Below are experts of layer 4 (counted from 0) of a mixture-of-experts language model. Rows are named router (the router's row for the expert), down (a neuron's output weights, with its number) and show model dimensions 0-223. Each number is 128 + 32 x the weight over its row's rms, rounded and kept within 0 to 255. Numbers have three digits each.
Before each expert's rows: "comes before" lists some tokens at least twice as common just after its tokens as in all text. This comes from a sample of Wikipedia text that the model never trained on. Tokens count by the router's weight.

# expert 2
comes before: " |", " -", ".", ",", "th", ":"
router:147102114119168082152162103109137172187120164161126155127177116101148162188115077145102108122099160163069165165154144103141103181092113149093072150147154115116111076054126138086118139163149123116090141057130071157134118112124136133077086099153169097116175143051124132154125153145099111154099147156086174146135159096182127166158064139160113102149136144211139114159127095162160145142143118132087117163165188105115140108166130207079073099100138145137135135080099148160055095132194147108090133120114073127111122100122109136161124135077138071159138136134086124161128090149166124161125150128054155061110207112116143140167079153185140149156133138180116127110111192103135167133100
down3:133138068085136107219124159128109121108138154138129143188074158169092098097130066171126084164168161049157140104134098124095134128131097096136170165138109174129127094158119166094182083162116096191118144139126157135136139105134142131161130134189132151189125147065095147100114103134152085151117084157078107096148173095091163074191111144121091081121183049094110130146144188170113181113143168119138090132149108109059113125147153134129095153155132121165124152116050168129108176133157116079136102094092175150109065158168121092174099145159120167084113106127145135117153136137130115101106128152210110150152163052111108141111138127168083145155111087147143081160134131139056088109121
down4:135127161171148146098164191160107101172095094118139026180173095128117182129118143203124131125125085096119128157170168155121084109147133147126176111133169112087165193137078161119154084085167056134123121153157114110104150178108087123065114215150107133121139089123085124152146115137163125114114147172060077154139111113108125154123101100119122160099131129148104138078176138111148134078105148133076136119147113139089128125149108145133160078128104165085068081138135107126122131102144122194113133153170141127069150159086121087116125143075086093136165182116137133121049047137156115141109128071155060103176155134098151126122117189121099143079142075106148032132119150109135121140123
down5:115130106138100169188129165092133090116147109145143127154143150150166142152076113096117149101143142137106093118112128109132198145110127178130147077088103117161162120172149103093107113157168145138124094140115133101160146141126107196141139132189115111119163095142109111105143109112142079133155130101196141111200142155116130096140128152123123160048162115167097154211144174163104070175194128183107100118138113107143134115122083096103118056132158105083092152134161141053134091182209161110118101173163145131089196177163112131105110126140131067117151144097092097116153091169187069171115153114152100160085132168065161172137156121154142127165117135117076102087103141160093056044101
down6:116158112122145146095136104159166183153078147139116102129100149133100126136094130144167135138135119155124069125140101142143118140146105117109144095112172113169105154186072145099139140155120094115137147178067113121133088115110126131174139094175147088140171092122148124087109094128118103141202091152176142085128132164093095132168142138083125165095137142063148112124175120214116040063153128185185134166070148135129121172110157131073148095128138169174212122145084125177172166119111121096111148161126046081147111083155084132149097114144107097084166180181114130068127150142166084094091148146128134078132087102088158115137129196116107117132166095170138188144138062193139171164140
down7:141104093171105132113086168165120162091179088176129110194094129141127133125175181148173174191129126172097121191131066163115170129155061144117157096127083116124032124095097166133127139062163101117100075193125122100137163126102143149142165183158171134109153201114089162151136108145143152104101105186117127138130144093107096071112159153117146163140136117142093117125140081123115091147043147072097122134149122175136110106115075134077199121160199088110114114136125167157171105164102079153114133098162162122119113125116179108128073143159093136070191112106064128133110095098142107142158200162108108111149127167112122149138124133083142109111103139170154069136124137087152089101118
down8:117133121156146140094140178116144159178121157151154133165203095171155161179137074184148130123130145107083119133078124138103101137136201168109138157122139175107126094132075052135146079139176112131133129172118087124104086181101166102101086132132162106129113163159134186129093176106142176110160138122128090093071196083145137109149108112110122102189133158128099120122152128185121117172118107099122089113169091091122145103134090157154175141127170153146119142157170139114154153174090090132254105119043113088204076119110116073120156117102104119081132064119083170101132110082173152124078149125096115148135162121224116115132095121102130136118151104120092135113108149069149106122137
down9:146161079119112101067111162098167141130152120116102195108122172160101206181161137134143161202106128116112097117145119122123111140109160142188151106137176138148136090117147127155124133187107069095207142193088175155106170138153122129133102171142068057111154109107162110184161116095126085126112075135111124157109087108178087181094130105135178145093127115112190144169184123082153112157132120140144071162099169157134143082113110106156146097100138181110110128148156169078114166138143098168055112054121171113166142108172113093161095095088105147121103108104158099188174110137106109116144105112089048131131078121122129154086106129149153137083129142182146151109144170096089073139165
down10:105097181134079162117136123142152189159073108152087064149117129113137139143189158123056121086159187072150183110145101081147158083127071102136105098112129116140108152204154108132149118183125118133111178103131127099094116161164185122156122133076076169166100196174111171128125141126111074125194105128132042135147080130124104047120103133097194197128128138124153152121116162113078118121161127118136147091096167110123071109110146125137122207157138101135132136154158140145156121110130109123136117167139163130174155102149136130136112158180131175113112118071139102147191100170147084174153134201126138131121073132171113174128138139150115082101144077131126133087159056118153050111127
down11:134118163065121125062162118146179132130178138135169130116133150148167190130150118128107154138119177097122152174105097101156158087178112123126143164175071141099125155146103170125133083121111097136146171138105161137074134133150167086128099151134072159165113121092114128099166125124096108103104171154134143027072121147147114065155134103082133137139128105135139147107139115135199093043086153128135162155203109083149141066112140127136039141126145149177100137103114128095168196095140228158139112175156133194160123197126141089129087104043145124144151102109161165112089101094148112125127132085157108152151126134154076105128136128168112080114083136122128122185152197094087136137117
down12:170173141057181131083082122123120053140144112152104064168191106137095118185161152124145161096124085133118169122078118220133123113130188135152133100100124139133074059171130152122075101113101128175148139120179109119076100135161126156184102115116144155076098123133127131154115103132164104125107170139099139118151124153163191109121127107111110074094117145104116085141116141156094136138072134207136095150092108119136155175117117159132085211093117116167188111108089122116106187153113114199120093128087167068130120126149142120131142074113152040109041132075115126202098123082126121122140061149120135139079116079144172080134104116135117120104119146155159140104148173115135151144135
down13:085141126137181175155100185129092105128168180158123137109163090117099097068083116092124138089103121095163121115099154134094098142150153140124055164198107094090152169118169131144127173108160096113149091137175129162179102200087144117140131163187176125147111144126157072110153103100139094087140110175123165116145118110172138147122133084118115169127182072121160152068107081103139191127109118178143163116097160132128074151130065101193173134123155165124137107067174106123108096101132156102166111135179173109128103132126134074088162126141039154123168197186099142106126128123102141129148122155115077133146114072166177149147140118091139150120186139171104192091101128118112117202169
down14:110129168182107113124093130109150074080149222157121169103164153099126127017107108160186140098127128194102139096155144143146163169125097208099156210138096110140091152145127144143161049160116193097150119137082103101121137138191102116125103107155166118135118161098130054161103152134106155144130135112077127155124093127095141135129157143153168078145090077133131152152094150172127215179140121067114158133121127148171120131158133080158142203158114132115163173130146178145093169149139130151138092141161071135107123113140170090146125094153078144118134138151116146118114049123129149123125111133167179057099186140113099102108105093117142185110083139124124170132142125153087081112128
down15:158114171182135150141115103164103156133105138095156092138148127184081159091118133184151099129160141156079175097173144138103107140149113158145108142132140081163156092133124141115105143108169136192113147074138103127109158146127147086156114125066163154142143053105177173122140126171085184113120167138196111111110113149177065127197098111144132114106090134079164113167114066111124153168113136102092130148205189198107148180182129173098109110096129085114107130071144165126099143160157127165113161096148153147130135126187155101167116152093126126122128132109091117125165099179167129104132145116193163132129097104215150116118137082105120140098135096113119070149189216128082043101163
down16:110137163140084077124134146121094107148100146110171097162130093144129128048145102142122114140139149194106096172168102155151064104151111149104170157069164112061124172141089183108126133067066130140164117188042145131130157147114087079141124141166106194189141111091091138126158094053142133093109104116188126109120128090125137107138147136122152059107073093189079126162117167112121163122096098120143166125076102121066098094127133094166043116148163122157118107135139180094108122137114116100134113095145128089188151141146166138065117115126086148141202119148085123109123151141124170112162122109148081170186107169143176136094132118152141094079096101166182171105108118152096141152083
down17:112079084129145154113157185142141139170140132154109170161180153135160101112188109137123120145081131182080177085168127137098127126156140110097144111096116201118139135139106200169121205086107151100129090190124077111100145115164144152108117116131137112056141075132087116100138157156060138131059142128079164121119130125150078120134170132129157130126157127163139108055134135098062166099104122144183132141091134157161151169144116117110083112099132090141141068119109079111110146162154161122152176127046135164118167169129176072114151147132098074081117147186061102138164149131112116087117191096174104133127122204150106141077108122105137160069155139121119130135135115169192149137049
down18:161111121152094164125136179152172076170149103117141062102144072133129115099098144129079102099105146109137131111123117104083166115068132187127115092138127144127106134155103108160116122122162142142127142116148074103144171065133112158187117068111143115184090170049194136086132120115149114096130143101158181124112178100144135191136102142153121178106126131093140064109115093111174095127105107128114087076161144100194135096163076125161062215098129129098119119124189144080104198095133125156117091146074112140100116091088112144103149196088114121128183109104111159130130088114138142182155132128154137064192088102115068151170111150137125141087175117139148118104198149158178081102083
down19:115184085136158156090064091141228116121109166101176181142097109126107102117178175158144110070135166115159128157136136140147147142075133119126168040187130085147170130126174160144141129155135106139183144121104144088175135190154117141145178075081146120118139071129076160155107160079101114072057135090121168134129147097165134103132138124181124068173129139087133082165136181130158100136164073075058121147072123148104137121129128138128107208116132157135115080181131147112168130136140143161151147106121105161163164170143107092145178121147180137148130107160107141109199141124090159124137075104109140153157131138134129071104078150107124152077151168147168087168151096074109109101120
down20:104112138126082070141175125168130126165112118079133097158111122091145160143119120157116099119189154121124110076167137179088153163124143134100128099103109179102139085154092105037196109127137106146168171092208034088083114115119160092104091180154135180116143162132124130108083158179119135096074171170168127104126173147144118124120101099126130137080042152109150115115217110162121113111122162204138106165107186126135160127173126154127087105082133058091131118116204142133153126083113156086160167141118114115147110152104149138082124080150160124149085096123119145123189094088104104154113136130134104184136177104130117126160134096130168073168097156116149114169126147180104180116166
down21:166131138092134128125158219061052123161141191102149132099138156149117129077120195117143150126136127123158138113148123187138135139112137159136136079149125101145094138093153174093160097077155084137094160138132145099091094174078128133114151111125155068143137158120107108143134126139150127086089171073133087138113178165068170168101123116107138069082178140076129099131120135162113180144154151173084158162153182120048151070154109125141042140121133114130145097167150106097100180099159105114165112168114177093127105082119114156142124118161093064110102113113162110086083119112097118143126076150066201082089137156111147110097092160143164099127145100154136032183125132106157108135084
down22:141119120128099168108186154083136146128156128126117103129140044133161097167178120121165115091113100125184166154148136163103137069177172072068109100094080093102141146123186077170140071165167168211085073146154115136118133139126081122150106136157156104153137155089134128178127104127103110161146139103105174174139135129161182151073124120088135140124087196119169064124059192086164083121132112140109110111126097166149167114129171151063158089179134122107132164148153116159162146115132060137155103115144178075111123098102077102077140135156149125154059157134159132100088156114118169098123120130123150071175150129121206176117115094146159184155180082138118128114095156145101119124146
down23:105095124125167161149138134156135184133102130093149124110126095171123099159153158116131123135164129121160122099109097104150129125102143097138152121097112132168142117096132133177086197112216143156100079138111121136124112151164103141180084106115096138235168125212108153132200110109102144160193076157098146155120154137118152160123128153130122102148165162149108138190104172155135175157075113122100069066133146159161123166065152170165171119101151156146116071114156040118111117087117174166104110152113105117098141108062216129091093149187131091093136142134101152141083081125183083153156125178100129108104137123120112110092121135060044162152117128092124078110150152121174155121155
down24:088101131082123168116118099113103102176112117168090179101161121139125132079106136067122159113099131122158119063092114134116087048121151114091146153104143121085136105114138102094167093106180122137112154159153126133142069088166096143145149099138103106224166179130130139105117196123102124082150177151083160155180140135075093149172156148161197121137137142110165142071101154099164171136118171125139082120135148088138189114159112134081102123073109123133129149108120130073154124100050121128183085180121110129112105110119128166097081120154141172068104125129154189097159131090143076147148149121154139141189140215105104183126062167116191118099141134119193107135087128084169140076115
down25:114170158073139152140118164116129101148117219093119123119101090134089122153109029079128136114144122221139114204150109162148124171082085106058074154158103118113109168135076140098178125135158135117114136179067173063128110130136119131151138158091148123085147164120159140137131109116125122094051112148119123155129153177125113135104194131108093141111168118134087143136147187166086111131100145139115123169152128132129181148092156144087095162132149102130080106164131104117194204124147103108140103139143120101176132136142097162140110109159074067075132112096059082130082142119090141154075148091093149096103105127156065082103089179094150081145143082171150149125092118077145170100103
down26:115114130161126111182108106181136076127132111085052140080068146175167134155136158195135174103195175177132131144125139237127123161116101117144112193151088154121095181127150149117167181117196141137133152096135151120116139124144116153099157139102135132112128167133089154155102162169138157121157151138177110163105117110116121149036190115135130094180207089071102131127165150146060159088154175154123151112102140129104127125101166160085194151114112184116110103217109147086093100111127119147131167127081139116166155159152147154106155154112130123141155127082133159153079098140127123149119148133120136057157125114078083091075153118135150070169146130161166138130166159160132092087175
down27:109115143112139121129121160074115141132090144106124153125160112188136189108175123114126141164091114130130152144142094103144138076132147173134117103192104181165169157177120151137152119097094104151119090102106083131139178128146089120122122131138109119133167133168107106114103160096154101144107122108087096140153192099098128158146076126175124122167137110121092156141155134085098160158193130117106101116117138121091148063116103143125090086146100219155169074154187160115168084111150118078125146079132141131162046128065217091178142093180171131087101130103151121100163105127145069161146075160133086155072116116204192129132096141141205145103112130178128145140219149101101177184155
down28:083079095165122146091131120116108114124098090078170149135119127135085134176092148080113173134178149101193084064138147098094154039116128129069163142133126161138171153147174185108130137167128092151130129125147170158142099160139121136123134117100077216154122144072152137121150094135093160129195125113121065178113141130150192079138150116099138167165089111158156149118174131123139100102123165139152150073115115116112070132142157083149094168113046158111147141155077176111195182163103147115165129173054189148137133108123150137090105109167129136120137070133152096099167137113099110112099166179136140111095072100110101141091089134162174109102224136143131100124155088130132100173155
down29:087145131141121131146083079169133142062159097110128116144128149125096086138129166121059150118169056110122153117151088117082114179101124129178129141162146120147160096165143118052094123114166132145177080125076147144100115118123118113139062152122173113127117130181133132157127155085109149059151119112088093111166142149137121198109147106112123112119133147093088132096115077105122172148143115125137131159198161133112154061122125069130155059134168193166182115102105183133144194109156109094124108152134117103174133117099111118116162163132172149157199133122138130153189126103071175126110171086138130096114117081132122020138194107159141183137142062086199096119128129179128190135154
down30:076120100111124086169128102115139142136133151089131106066151102119152182093128182133140168161144106071166133170088091073214149169079087094166108080134131073167180113117126141148148154085124133147143129115142195171135112155068148136146126116133094120100162112184142100112132173129109126165162099104135111079163115101137104142120082150101099174148131131127157082206142057100147159154123118139051168125164152138129121086155142095112133129126122141142205083161141103145108094126135080057060070053092092171134138152195124106119118095133152150118166143083138144172137148154148135089153098127178175130185112149106096104115154137135110164150110147088104158125175120179091048116084
down31:113096109102123142138134136186116065143105154144124097142144105154065088150091140098107133106161158096107121117124091115137158125159135123079149151164096142129112125131152190068139125179112132135091138174167149090165088154149094133125119201130117189170134118115097070156148119122202128133164117136089155130145155221118135181064160108149137099115103118142169151099151098117151104148122176072143161154175098110143077142126183130189187080077078167115102144144154141083150132167113149078143088101056115159189162120180117169178141142096185123098053122128169160091060118149101137120104179111146135121097096150091142110185173124116104084110163180159149174100088108145110132132187
down32:188135094025187115119117175148100110135121131121154138132128091111104122138129112095164083118165148068135107107156118154121149145152095163130117141125126055143133105121124073121134097178158146162146132046126155133135105129092110133118163155129169134202093124112127077149089225073098116134107124152108104159160126092150095043188129086116106123181165095136139125105122210145153135106114182132167137143181084118091173135099119119160154152094170084145135143131136157108063133095122129152090130190151089142112123154149063135156160113103133195087139132125118125091166146125151146172081086138117109172103126117163135163098177113211193168133098189157094084139088088148121112174141